Experts of a small language model.
Experts: 32 experts in each of 8 layers, 64 SwiGLU neurons an expert, 2 picks a token, a softmax router.
Training: a variant of Muon for the experts, 271M tokens, 4491 steps.
Below are experts of layer 6 (counted from 0) of a mixture-of-experts language model. Rows are named router (the router's row for the expert), gate (a neuron's input weights, with its number), up (a neuron's input weights, with its number), down (a neuron's output weights, with its number) and show model dimensions 0-191. Each number is 500 + 50 x the weight over its row's rms, rounded and kept within 0 to 999. Numbers have three digits each.
After each expert's rows: "gets" lists some tokens that make up at least twice as much of what it gets as of all text; "mostly gets" lists some tokens that are sent to it at least half of the time. This comes from a sample of Wikipedia text that the model never trained on. Tokens count by the router's weight.

# expert 23
router:552523446534434517560441570590575418480496470546500562430501497431541497509534426443411516561526498508529482438541453480421512451535529460473510501531533495369485466483473570504491430532494511567452465479429487544563520421497523464484486543571531441385488527485510451514495392516443493537476403473487400496460550527516554479453451529628503444405540519498515452402485489430521479456499494330526532476510565499493641407549495433499474495448571512636495479540453509487536482496499439450592448508536527548484496566472461581570461526538517495441528543520537563577539440467537560557
gate12:446420424553457510458534547444440468577528507484572417550472605569677448544482444470435537509489415499434485499513440467512509509491484413539611542511514561487464504509531516556527451474499543551454525537486496490424458483478479447516489448604599560522460517559507552466474498570442465443545482470541523428408442555545562588484457471460431427554473448417441521453509532518609654468456534503485494495417483508462449542486631539499488502469482510394464479530552478451536474488428419510563541468549476475463489466533450514603493456536540554506508482518423470479479484418574479507
up12:432539520548533544439615430445442369508560487502488571483521503529524489559457482531515570563526582451449477519438500532562495460510531568435528436558519477576439495545445475483442566478552507493438592494404462537445549531505511529527541540523452468442542544483508505531496524451459456528522473437527545569592437544559491444495427534589438487393489467489562490502458439448511406485564591392501585566466464507482458533533515485470537559409381496518605472541522492568429509393445474496509481459465433531468518521549479563488459529554496431525444556390532430616534502434542497537
down12:507536477505553430464572520434518548615474500535444598573509439507477479510551485532586470521585532562436448522524597574433544474541478444519499549486427502463518504461343499518525560574425451503492520481474565572390442513466411486516469447506527546536503576478505495462537521444550539481498441554439530469449437424544545537525515491438431473500464538489448535549530547523488620506441589498469546501537438460523530484481460443519408553464508550525490467476469531366516613469483489549431594491568461509511515459469464491461373431412458467604468515492430507435523543558455546569
gets: " (", " \"", " /", "all", "^{", "\""
mostly gets: " (", " \"", " /", "\"", "^{", "all"

# expert 14
router:550464439581449538586447453519487449480512552585658476547497408470553491543514514544606540548494495510437609517485447477511517468449532480426480490539416533501492408565502453454510504544493552493469450580494475551537550535511515474509369469476476519445540530474567463552454511523465442512469479522478500516514511521568577503451488507545464504564630492455485497430609520490533377513553460498423448457531557492600554601520485547427471534426541471517545480488463504478521609506452423428563499490476517487382481571475599487488586457513418485509537525493453507480443515565569562608
gate1:494457423548481533568599583546407551517463515545462481464518447472487514534524632443490477535534477512505572574502436564633475524519529559538569480458476524457507557470596578507515502405521470452493448481478498517457560398499549624442548554516484507482443511527459501544461499498531507519565452577517528509604535505501526488484519506452447443434577582503429385453446471455419386477565475499516454584633489459447400536535400551575503456371502501553545474492455474549424557524536556527504497427499461521492523503527485478523519442548493501535456506510508403532443488415482469483
up1:517499563563540499547443476441554518361488504515499508518488561489550533468475536517503591427482404461530431581484546567409535565562519558527499457496529468541580493470521366444468432525510504501419526533411441538486453506488574505506496514487502480589495473500425441513442503582517429534519506577524443517518544446574430571524413481412493579564397461518438489451512567521525526541540531573531552537404551459458461481547444521530546456448566498454489591528546504492493540460502509464589499499559496379528586520556488585498445468527566517474497418558557631482529496610478553553
down1:504630559525530521452532500427475505483483528489565553583504418486563400540471509542373394525452415557490466452483492429596493505491502496479567469513435484500550437475456446558484440546526479422393542547450447414430491417582478504447546503519511482552423588504483503407520550443560496521478489444501495558533515483477468605480553459473489503534473550462537354478565522537430517490487483553446579574505554483518465492376514406607429493500501456410507468531459520514535511553519598479446401546444569494496434573511431499535511550534542502486456468469528512539514496449492484579
gets: "==", ".\n\n", " \"", "===", " =\n\n", "\n\n"
mostly gets: "==", ".\n\n", " \"", "===", "/", " =\n\n"

# expert 24
router:510531600450489439504492513520547445456396470476426473577437464564439502555492418515490490469450571604523554568524509449528475454483517511442484526500459516444477458456458538461534526518503584493507535534525478504493549455473391483509347505599552503479601495473496538632517438518482551556554384482550422409516442440464494478551444528622531552474454537514471544534557508512450506555441407505481477497479469447434542513401495507555502527486512503513563494609511416482518532516537572481485525546388515466477518439404501443587543497491446542543516476446495400463470441574487481373
gate4:469484478452456603448478497574514415572476464556483530411439423432521512542481457553489484516476496541558492518511507409452562526494450599545448490444534467533498565555500471393452498531571538557467440543560434598429576479425480529448511498464505402528407507460520538457624467455560493527532447410538518557542516509529547514523405464548528413522508491459524448424407511491434465494424342522415476531505438480440560486609459515507436556514507458463520475444365546477509490484538505549479607491450454547503504567486490485488574593571442474507553512527510469490551511547471529502
up4:520448520530522519553565575514539476469506430500509483436514480459618417498557559412483529489415571438411460546498456574564544509407460446464471417491519509517410413458493479424542574514579528501602540565509478476500508569464409482542397503615506559526490525489498519445514593529555565517452419500548456499516481587510480448443495524543549424438580534584503498573452469487526537543498539445487510487471487480458572473501511511467418483473561443434572563519429444461434432451652479539500558495512459552504561529427410505540504531489508532404459504413420548474490471536509550551
down4:403445464502506570505563433537496600551502544471459478452513482533551448522457531426552453481491430384540450402439528461471513411577482520559564380527455504601464496407528478430473519467485517484437410468482468490522581555433576566496608494393541533532495562416498457399525490528412431398414523529418572504465499531471496508512524523526465449524484450434411498527484533435612420402422567502474517566496554598491487547533481523539508467533488521460547540480473451554468497508479600532558392475457508538514480517497503520482537466588550484499498505450529475567504529549498459473
gets: "m", " O", "p", "A", "M", " work"
mostly gets: " O", "m", " work", " Ar", "A", " k"

# expert 26
router:529576531517421508402532585544596436439426448451503516328458601455484479478535582409563501464470463478491532534548458552460429513480496489491476533440490485453528547539552481469603508458459487567453565474439515433407565541484510517606345569556451472551439475535524420517422482421529539559479546465462534420571450562489550425539505508459570461566482488507440508504547516496512436504523504454464490485492481481538529535528536469449565457508479498484482524475494475503557505525503451554533522555543508622501360427443506511507446478496539448407440545423486556505455526429568482556
gate3:551434489475480519511486491440485532422419542420496515558499444471436593462537529404422469565440550442502564523536513488558458552499470507455520504527608522491464562528509502498547533507495493546508551476480560552573548553449473509523570481519448452431457488627556523624548535531504489491549461496467521581484540510500451418489586520544563416445508572519447450496472534569525475517518606437508476506438419484442389525616495538437434539527492422497506434521484505473471410422481517539514491422435549459374498480524558612481590529502545383453408430460457527510572557463475470507
up3:513508453581509527433508520546399553486545550506552490540583501544501500493476441519447434514521562555478569530454471476518400494515519462465469479495486441547518425393562568537506565423576527502480500518484513411454547601507512587558543410550509470396504424562604538487524603526469485491518453445539503499547547567497371479594484522573456358473545502446505407441478507483436512501474552472425492474478513511477476476524534536473512500560416441519564558540484466533548506526508456413586486469588530400503552480508581532412492556555508390492493464511513435378446437441527501500
down3:577519499423524363520405506410477513489495462413481548615558528532525486464454516474493542531434510498459528493495520598465488424467505466444575450504484537497495398428475434480510444527422440525576467505485494538436460462534593442514515534398492407556542421437494451427527445580467543475580557567489474503584500486567445547503461483479452445453534516474540509552631474530556410535479484561484485640460545439608499567511494425509559447445460569569481550497524452620501445534459549427470540546493461503536451532518508478528528488467556416482551525514566501546476510531508564447
gets: " the", " for", " a", " of", " with", " by"
mostly gets: " with", " the", " against", " for", " including", " received"

# expert 0
router:473544446475417495493444466462428509528502591576490480431532551462495530532449455534508481570481460493543525474493579546520527561465597455570443442475598454561512462436500532564422476468473523400540580418556470479444577490561501344585526498477544510490492469453464514455490472528479493510471597510465621506488519477523459396519411418382504472486480441483478603499572483510640477433528547504493403466508523492464512407470399585593476505521494466509527591529520510544523488437566481530542530436481477490534537472562528538463535513538552567522500606499433515518484427532533589520
gate3:458429476469601465487544533603566502435443539522625507440478419460536559608526520512404522550567542508479497360496551567452445448583480501484542527519528557520513475445532522532544400479482493476528523466489543571439612473523472559500450463460448458455487570456515477483476536529422519590451455503500442510480527530604491528444461483486393465546531484547486522421447492464488510482581525533513451569510469489563584465550527432533508526451498530476467520513438540475439492525518479554452523435463438592464382484524428566531559432536514564571527572442477418539471617470614507447
up3:511517504556530548612486521516581557477554424496537418421504562524457471453434506373507497497479620545610475483522458529574434512553435524508446553518494503491404512532523576418486443460554544449643561527427490488591492552531456491490454485449446535532502457549488562488503535518453512558414471519537562553528379549568526479491467465417468516447520494489464532531502452485456505451499480534581590504518543490544444535491568435587556566545432531556465482529515496439501455483540439495518421648477429521471476472494473496518447487412499585456428547503450443489415436397465513467
down3:502501469557439455495548520507463549483488540550451493636501463506491494514457448464454435439493474455461537483547491426510469527429448445493545520508550412420551441609454460568515584586569501458488521488398511500460529409461500585579418400476471501491545540538474458474398493443561489440468468490500469517537471466524569483456500425465557534563461542560583555467452459442486520530471524471446574469458419533558501540564562489438455586445413587527556446464494458533464545409491554508551522454559499562473483524440484530354491495559445433576553520500607557568453549511540481599
gets: ")", " |", ":", "(s", "ph", "eg"
mostly gets: ")", "(s", " —", "eg", "+", "oph"

# expert 15
router:534435435431456447474426593515512452508533424576537599551522539491479524564525518502537487610473500584534459450540466561602477582444498546449541491467537518466555542602475527540474461471479504509471474460466476463419580538575568544581584537429553501489479470455547581574476468478556550496564502473483453439468422534518601474519530451549570481533572495568526528552432521377548488490535598495517460500406457568484529406477516528502499474588512457509492476498595520494548563466469450489595536550530464525476388600579426564514533512511483455464586501452581564493486468489541420525
gate3:437541572524437500525572505452459574501634537390473586484522581529485559566484504564547547540412501475461512447475521483519431556477471542539431556462411466488444429571531523401565458434547490556473495546536524518517454498625574435569466449414452552490517455502545508554489527499501442532516591506554525527493539523614556482493476518513589512588341475461476431471493532500473514441539413451397415468392423511523517436485551555502594525532492462491507500467452498532443524564408527567427487494473419495438503476538560499486475588548527525503535534495460465454467448493500495516
up3:484482475536444461381381461475456425373527532579449468535556501538489541519507611581484540534584561460503454439448531517558518534514513536498468547575512485537527385491479481566510498450428491517599486459506550571547494481495409494387624520449586477550480512449491528489497512491494492387526523443477480483535530421425394556509429585496465504466490513571514490485461532560577492435460507541533518486534508470481505522478469384621473576559485473456489474493518490390587531486541599524475539444489539573511525449621504466542451532541493458499493427396525483447441449499487500521
down3:462554519552568521436503512554594522454461519516474480434505453546418538497500487508405530505548475523608443541426479525515493480564493451510506513511466618483461624502484443496510409536481370473486575448669519493533539510467372473452499630485432467495510481575486515568532496535438573459429505540576522519560545480545535446500481563511526380520528448479519537549536514549427534573459549443463453536590542447453445525512452515541488461473520451464505556529500484642541517506484552454468459466569560564515431473493436485427560466453498582474523518525476409590471453497470547525
gets: ";", " a", " an", " st", "if", " |"
mostly gets: ";", " a", " an", " st", "if", ");"

# expert 16
router:504465531429473452439576462505407522536478567466458551505522532486558555562467465534554490530489526430451587514493536467478462493462652524518615414526505472514533475445537581499532464527521404420523495538431543514495480434544499457508459563490414456565441432484428434530460481438408520506515450529591490525481482450546565602486458486586503454476494467496477611461494545512396571506511490581576480472494502524366530511488605531448499579511564516472538442507413461439444576432553555511519539438477505451532485608504552466541580536492516515555404438472545458409532500566476486444
gate2:457669536503495461519468531546487413425517450460429551495540464447628530442576504521518569404560431479482499574523562452515578569561515509492485492493498437546467454446477498573516523484389541571493447462532547516465588520487516505522526484487426389599521590567516515438479509431556456354423558494476515474514556514482501457507462454526465546518426439500488370438555423514433533498513434552551514572505497480532475538513525442480500608565486460567471524424507553503530406485506473433482505404454518527401513422494534472505512499512571509419572471475443500496494517469481428506
up2:416542484477526412537438507503536488539439435478486518433477556422485545532438468493539493508425459484487463520476547493440576411515482516439491479408432482454465524531543508380521491464526415458470506505634380569473502387454455506485425463560483481528429509372504455501450472511496587438502434610444500541537495547562440554441468441546494447511507471455527517553510388452398526462513445496528485623523646553435567540443524560461477485486532616492474498547491592537467482509491529482446474541546498473567547571561550539504525537530432443496536537492468542524472577534558485520
down2:455431439447456458515498486538449531551476687532526491582455502636507511542468447548444496459522501450489496533466490463585568463465501461436561482501496579436409513533520543589446520425516498440457575562510444622500555545490439514451440539501482539472583394448500579520528509449450579594515461530463496478499482477501466571403491524534548508498425447521490565461495505457493554501416614544486505513476431490460500502479549552512551489549446511446571521517504440475454475534472526491441586447525485463559387552468567574498518585497445554584538551587546446465530504539398557506
gets: "S", "R", "D", "G", " g", "P"
mostly gets: "D", "R", "S", "L", "F", "C"

# expert 7
router:474571484450563523592481418489495554474539482566454440476501543489455535523431563507521577530529482464440516482495535450502500434419534504466429470520502589525504451481495480485512556490416583560551481442531558421538460561483485551552576498449425554546494540561480428402530525500473504467483489539503573546402497484523390539396581486526426453424474486553459377529401483506495520452584527475447492499557506467416414483447461474516412454560507538527381554467500521451457422420533541482557507562583402545592587522520537495533516550479590448469559402496458502506556557469478425491
gate2:557495474580485527471486519484422514480577421465565427544526396483486456515549538484477448415421508520509612487507474509488497538521527619503447446463525570456554532556487460469494424434508516523501516450574498458517511526447459481523459479514457512532449489553550464550499469489462501439523592386450481481466528468535519452620496466498507614483547595468495518514470473440564559515424528475548632475471484519449481532517490512480444438507524417418580513493444483485629580404546545469458463461520527389474496427507492478435417489552440515642595491477429480484607461453586453549
up2:598403473534411574570491479485454488491544500545538484520437508564552528524447471530458479499647516466468506579556547463574552411625545536530458462563464586482460473553488515433486528474443477504493420511528424449455606465458435470547495457461464520479559528636494422474472446553447458470514555573452517533509554532529567511491405473540565497654445540469451422478444475511447556538469549462472598563513487464548485525467466502539488459519469509482556442522430533451604550435529490437562482422516596503531553536521512481437597435567464460497483500518440513504515527505451557437
down2:529531427570463465552435519581406468462458512567537498472565575482488465537538520539527480430435553473479527513559555469474537566531562466542393517459429455471474541562446565500484492530622515547482519478529540428454459487524603587530513488540496556460475443578534506489492400497476469502544539506446459457548505492529421454547407454473472575544425554573533466547423482495501490557619528439533600552550479508572398557520445535498483377549417420510510394467548481481555533509457486406541551502528586492520500438401516487497483523509561593516546522405505538495519498482563393461
gets: ",", " and", " he", " which", "),", " who"
mostly gets: " which", " and", " who", " he", " they", "\","